config.yaml
n_layer: 13
d_model: 128
n_experts: 128
experts_per_token: 4
d_expert: 32
d_shared_expert: 0
activation: "swiglu"
moe_layers: [0, 1, 2, 3, 4, 5, 6, 7, 8, 9, 10, 11, 12]
router_score: "softmax"
normalize_top_k: true
routed_scale: 2.5
balance_loss: 0.00558
balance_bias: false
init_std_router: 0.0258
lr_router: 0.00047
n_head: 4
n_kv_head: 4
head_dim: 32
vocab_size: 8984
norm: "rmsnorm"
norm_place: "pre"
norm_eps: 1e-05
positions: "rope"
rope_base: 10000.0
rope_fraction: 1.0
qk_norm: false
attn_scale: 0.177
tie_embeddings: true
parallel_block: false
extras: ["capped logits"]
init: "uniform"
init_std_qkv: 0.065
init_std_o: 0.065
init_std_up: 0.065
init_std_down: 0.0
optimizer: "muon_variant"
lr: 0.00542
lr_mult_o: 2.0
beta1: 0.9
lr_head: 0.0123
warmup_steps: 200
schedule: "wsd"
decay_fraction: 0.77
decay_shape: "linear"
final_lr_fraction: 0.0
batch_tokens: 32768
seq_len: 512
doc_mask: true
train_tokens: 242400000
steps: 7398
dataset: "wikipedia_en"
Below are experts of layer 7 (counted from 0) of a mixture-of-experts language model. Rows are named router (the router's row for the expert) and show model dimensions 64-95. Each number is 50 + 12 x the weight over its row's rms, rounded and kept within 0 to 99.
After each expert's rows: "mostly gets" lists some tokens that are sent to it at least half of the time. This comes from a sample of Wikipedia text that the model never trained on.

# expert 68
router:34 40 57 60 64 49 33 64 60 50 43 49 26 47 70 64 31 67 50 42 46 40 39 38 47 44 36 30 50 32 43 46
mostly gets: "ensis", "ić", "ović", "ova", "ini", "idae"

# expert 0
router:52 49 32 66 67 38 56 66 55 42 35 74 51 52 36 39 23 33 33 52 62 50 24 45 30 44 59 50 53 22 49 53
mostly gets: "LA", "UT", "AL", "RA", "MS", " FRA"

# expert 92
router:57 57 52 36 43 35 62 64 70 61 54 47 45 65 47 61 57 30 47 58 34 61 31 38 69 63 46 34 61 61 48 61
mostly gets: " father", " son", "'", " wife", " child", " daughter"

# expert 42
router:69 39 42 29 52 57 66 51 48 49 62 64 34 57 47 56 63 53 35 64 61 61 64 49 47 27 36 33 43 34 71 52
mostly gets: " Species", " www", " Clade", ".", ").", "="

# expert 124
router:33 51 42 64 47 62 55 45 51 59 57 41 63 63 63 47 54 42 73 72 27 37 38 60 67 72 52 60 60 58 58 59
mostly gets: " Class", " top", " major", " class", " primary", " regular"

# expert 41
router:52 59 62 30 48 36 71 52 56 38 33 39 65 44 44 51 49 62 34 70 40 56 61 42 58 34 70 67 46 49 68 41
mostly gets: "|", "=", " When", "During", " Registered", "When"

# expert 105
router:56 73 56 46 68 41 51 66 64 62 43 57 19 61 60 41 58 34 51 67 45 55 53 50 46 53 52 53 42 56 52 52
mostly gets: " more", " some", " many", "ically", " several", " However"

# expert 22
router:42 29 43 39 67 58 39 43 47 51 44 30 61 35 57 48 41 27 48 44 44 48 47 64 35 38 67 64 50 57 59 51
mostly gets: " the", " his", "The", " its", " their", " The"

# expert 88
router:57 49 43 48 51 48 31 58 53 58 46 68 61 41 50 51 41 66 54 46 36 46 45 53 58 32 37 47 55 46 49 49
mostly gets: "hn", "ː", "hi", "ci", "в", "ș"

# expert 96
router:63 64 34 49 60 39 53 51 42 47 41 74 38 62 50 31 33 57 54 40 46 56 55 42 47 45 55 49 32 66 26 54
mostly gets: " which", " There", "]", " ago", "”", "itionally"

# expert 16
router:67 55 42 51 43 49 27 53 39 48 45 71 45 46 40 56 37 60 45 53 50 58 54 48 39 58 60 47 66 38 43 56
mostly gets: " along", " never", " not", " eventually", " must", " originally"

# expert 104
router:61 32 55 35 27 51 60 41 52 57 38 63 64 36 56 47 52 42 57 45 56 53 51 59 67 37 53 62 67 68 66 47
mostly gets: " particip", " susp", " tre", " gr", " attend", " celebr"

# expert 115
router:54 59 59 38 56 41 59 50 43 64 56 50 44 45 57 41 66 30 54 52 47 57 47 23 21 63 57 54 45 58 46 60
mostly gets: " \"", " (\"", " “", " '", " been", " never"

# expert 75
router:55 47 63 53 38 46 59 50 59 46 42 60 31 36 59 58 30 23 55 30 50 40 45 41 56 40 33 64 38 25 53 58
mostly gets: "ghan", " Singh", "amo", "jan", "ayan", "aran"

# expert 54
router:68 43 55 34 42 47 48 59 50 48 47 61 57 62 46 52 54 63 36 49 44 36 40 72 51 42 63 16 56 51 29 54
mostly gets: " film", " station", " building", " service", " company", " million"

# expert 65
router:57 56 27 43 37 55 48 44 47 60 48 53 47 53 62 54 69 61 55 53 47 42 60 39 28 67 67 54 47 20 31 43
mostly gets: ")", "),", ");", "\")", " Binomial", "})"

# expert 62
router:61 47 45 32 50 43 53 47 64 47 50 61 54 47 60 68 58 71 46 67 37 45 49 60 42 57 27 56 46 39 49 48
mostly gets: " Born", "From", " born", "Born", "',", " –"

# expert 86
router:50 55 63 38 34 45 24 43 57 41 58 68 66 58 56 49 54 66 58 59 38 50 56 26 64 68 43 60 66 51 38 53
mostly gets: " min", " ac", " med", " circ", " gen", " com"

# expert 111
router:57 56 59 53 41 27 45 33 32 52 50 36 46 56 34 48 33 51 47 30 60 58 53 41 74 28 53 44 46 61 42 58
mostly gets: "h", " overs", "esh", "ir", "mir", "sh"

# expert 13
router:40 55 47 49 45 54 59 42 60 35 46 35 44 49 42 50 27 55 57 65 57 33 45 63 55 52 43 42 46 44 38 49
mostly gets: " States", " music", " world", " art", " Art", " People"

# expert 49
router:45 59 58 38 29 74 41 43 67 55 52 44 26 68 55 73 72 55 60 52 61 66 37 35 56 67 53 30 47 71 57 44
mostly gets: " Win", " Mil", " Rob", " Mont", " Don", " Frank"

# expert 8
router:51 50 65 41 49 68 43 51 56 38 42 59 43 46 37 26 32 58 45 50 46 41 28 67 54 55 26 35 51 27 22 44
mostly gets: "ung", " Africa", " Park", " India", " basketball", " Ireland"

# expert 46
router:52 57 55 66 48 36 39 37 41 63 67 56 55 48 40 45 41 58 41 32 46 51 66 39 42 59 54 72 59 34 38 35
mostly gets: " Votes", "\")", "})", " Avenue", "]", ")"

# expert 84
router:33 43 58 54 30 78 59 46 33 42 53 48 55 27 63 71 47 57 57 65 46 58 60 49 32 31 47 53 67 43 64 50
mostly gets: " C", " P", " Ch", " G", " De", " Be"

# expert 119
router:59 56 31 53 63 31 59 61 71 29 37 43 66 57 72 30 66 45 35 49 30 68 41 40 62 54 51 40 57 47 28 56
mostly gets: " mi", " system", " League", " process", " level", " ft"

# expert 114
router:53 59 38 42 62 48 46 51 41 21 34 45 55 50 53 27 38 55 44 64 63 40 58 33 43 49 37 54 64 67 53 41
mostly gets: " century", " town", " railway", " Highway", " Road", " city"

# expert 33
router:77 25 71 64 60 27 37 46 60 39 38 68 62 44 44 34 59 59 35 31 71 48 48 51 56 71 38 51 60 64 44 41
mostly gets: " located", " won", "ained", "ified", " led", "ed"

# expert 21
router:50 46 43 23 57 51 42 48 60 53 61 48 27 47 48 49 53 33 52 38 47 62 40 42 40 62 65 35 70 56 61 53
mostly gets: " |", "%;", "%"

# expert 94
router:37 71 56 44 40 43 40 40 52 46 60 66 57 32 45 46 52 61 67 63 50 38 50 35 46 47 59 60 62 62 54 58
mostly gets: " dis", " rec", " dec", " ab", " dem", " ass"

# expert 81
router:66 43 52 50 44 39 43 51 46 46 41 53 57 59 35 67 59 52 52 57 37 18 48 57 65 62 56 42 44 16 52 47
mostly gets: "|---|---|---|", "|---|---|", "\n", " =", "|---|---|---|---|"

# expert 71
router:61 38 48 61 31 29 68 42 67 52 78 65 47 60 33 58 70 55 37 31 66 39 54 38 64 50 50 32 62 58 71 67
mostly gets: "os", "|---|---|---|---", " phot", "|---|---|---|", " log", " su"

# expert 31
router:55 56 45 39 56 57 44 44 51 37 55 79 41 29 39 52 45 59 57 49 48 65 40 49 45 35 60 42 65 61 38 56
mostly gets: " However", " when", " after", " while", " until", " While"

# expert 43
router:52 51 47 43 44 53 40 54 39 66 69 51 33 45 47 57 49 61 60 54 44 61 63 48 22 33 55 58 68 50 65 66
mostly gets: " N", " th", " ESPN", " Fort", " Bo", " Bu"

# expert 77
router:57 63 69 63 49 44 53 33 55 59 67 72 69 61 35 56 56 57 41 49 51 53 49 52 69 27 44 62 50 38 69 66
mostly gets: " ==", "Member", " ====", "que", "===", "===="

# expert 15
router:51 63 36 44 47 51 33 62 60 61 45 68 35 55 47 61 54 36 41 41 57 79 52 62 51 46 35 57 52 70 61 56
mostly gets: " which", " where", " who", " that", " same", " either"

# expert 25
router:51 53 70 62 47 61 50 59 30 68 42 44 43 51 35 28 55 33 31 30 50 59 33 43 50 66 37 46 39 70 57 55
mostly gets: "See", "iege", " On", " Title", "onna", "Sing"

# expert 113
router:56 48 48 60 40 59 37 33 31 43 68 37 47 52 54 75 60 53 44 53 54 45 71 36 32 37 54 34 54 56 58 57
mostly gets: " Ar", " Mar", " O", " Ed", " Or", " Har"

# expert 2
router:66 65 63 22 64 62 35 58 64 62 40 46 60 62 34 44 63 40 55 71 41 46 71 38 46 45 57 39 54 60 38 58
mostly gets: "emb", "amb", " bar", " Car", "aff", " Pld"

# expert 10
router:39 46 22 43 42 49 48 55 58 45 48 35 57 47 46 47 70 48 63 72 31 43 56 47 45 23 68 44 39 67 55 61
mostly gets: " a", " an", " em", " b", " mon", " my"

# expert 108
router:54 41 62 43 55 59 48 53 44 58 52 34 48 44 59 38 55 42 53 46 72 44 60 45 37 51 56 63 61 34 36 56
mostly gets: " %", " MPC", "G", "D", "C", " JPL"

# expert 78
router:75 41 42 62 33 57 65 34 68 48 45 44 63 57 54 61 68 55 57 55 53 67 59 37 61 68 56 49 41 39 35 49
mostly gets: " Am", " am", " ph", " Bab", "ym", " Atl"

# expert 38
router:50 38 68 50 59 59 55 65 39 48 62 60 64 54 34 64 49 66 24 41 61 67 46 70 51 55 41 46 67 46 33 53
mostly gets: " by", " released", "ted", " received", " died", "ied"

# expert 50
router:42 65 49 55 63 42 28 39 60 55 50 26 55 67 51 61 43 36 42 41 66 63 72 65 64 61 35 35 77 39 50 44
mostly gets: " using", " called", " used", " wrote", "History", " saying"

# expert 99
router:47 52 33 31 34 56 66 59 49 50 73 56 45 53 64 42 41 50 53 57 36 62 66 50 50 42 49 38 71 56 42 56
mostly gets: ",", "\",", "His", " and", " Their"

# expert 60
router:66 65 48 27 57 33 50 26 55 53 66 69 33 25 54 35 51 35 30 44 66 58 62 47 52 34 62 47 40 57 61 49
mostly gets: ").", "\".", ".\"", " ==", " ===", "”"

# expert 36
router:35 35 50 58 53 59 70 42 64 41 39 40 51 61 54 71 51 17 53 53 35 39 43 40 40 53 61 49 50 56 55 54
mostly gets: " his", " her", " their", " new", " entire", " traditional"

# expert 48
router:29 60 53 50 49 41 58 59 52 69 54 66 39 41 41 37 39 52 59 56 53 71 60 27 41 68 67 46 26 50 55 62
mostly gets: "y", " Py", " there", " sy", " fell", " Ky"

# expert 5
router:62 54 27 47 57 32 50 44 63 29 32 34 43 39 42 52 60 51 49 38 46 79 41 50 61 70 47 53 58 58 54 59
mostly gets: " this", " first", " following", " said", " that", " same"

# expert 18
router:74 70 54 53 53 41 56 54 45 55 59 39 54 36 34 27 56 33 49 60 60 75 28 35 45 54 54 51 43 51 67 44
mostly gets: "′", " −", " £", " ±%", " +", " (#"

# expert 32
router:34 70 41 60 42 29 55 71 69 46 55 55 64 42 49 56 56 54 61 39 65 55 76 68 46 37 59 65 46 55 63 46
mostly gets: " rec", "\":", "—", "\";", " ISBN", "ru"

# expert 20
router:37 59 56 59 35 61 40 53 48 36 45 54 53 45 34 42 66 49 34 42 60 63 36 70 54 53 64 55 63 57 40 37
mostly gets: " film", " album", " sc", " character", " Film", " book"

# expert 118
router:43 56 38 52 34 71 64 60 52 40 37 61 39 44 46 46 69 61 58 63 57 51 53 43 59 30 37 49 45 59 55 59
mostly gets: " he", " B", " He", " they", " be", " b"

# expert 116
router:52 46 41 32 66 45 68 39 49 38 39 29 63 60 43 47 62 41 55 65 41 60 33 44 42 67 70 40 53 61 47 43
mostly gets: " public", " interest", " relationship", " concern", " medical", " economic"

# expert 6
router:47 57 54 34 45 38 65 31 74 72 36 50 42 40 51 39 51 50 55 28 63 54 46 61 57 52 40 55 43 48 67 59
mostly gets: "th", "g", "enth", "ighth", "ا", " fifth"

# expert 29
router:41 37 68 73 34 69 65 51 31 38 41 48 48 31 44 45 34 58 50 61 45 67 50 52 35 44 38 44 35 59 49 51
mostly gets: " Col", " Tom", " William", " Win", " Will", " Jeff"

# expert 7
router:34 38 55 35 35 61 36 39 66 51 26 76 62 41 41 26 58 58 32 36 51 57 58 33 49 36 38 56 73 56 61 52
mostly gets: "New", "She", "Ind", "Ch", "Th", "Or"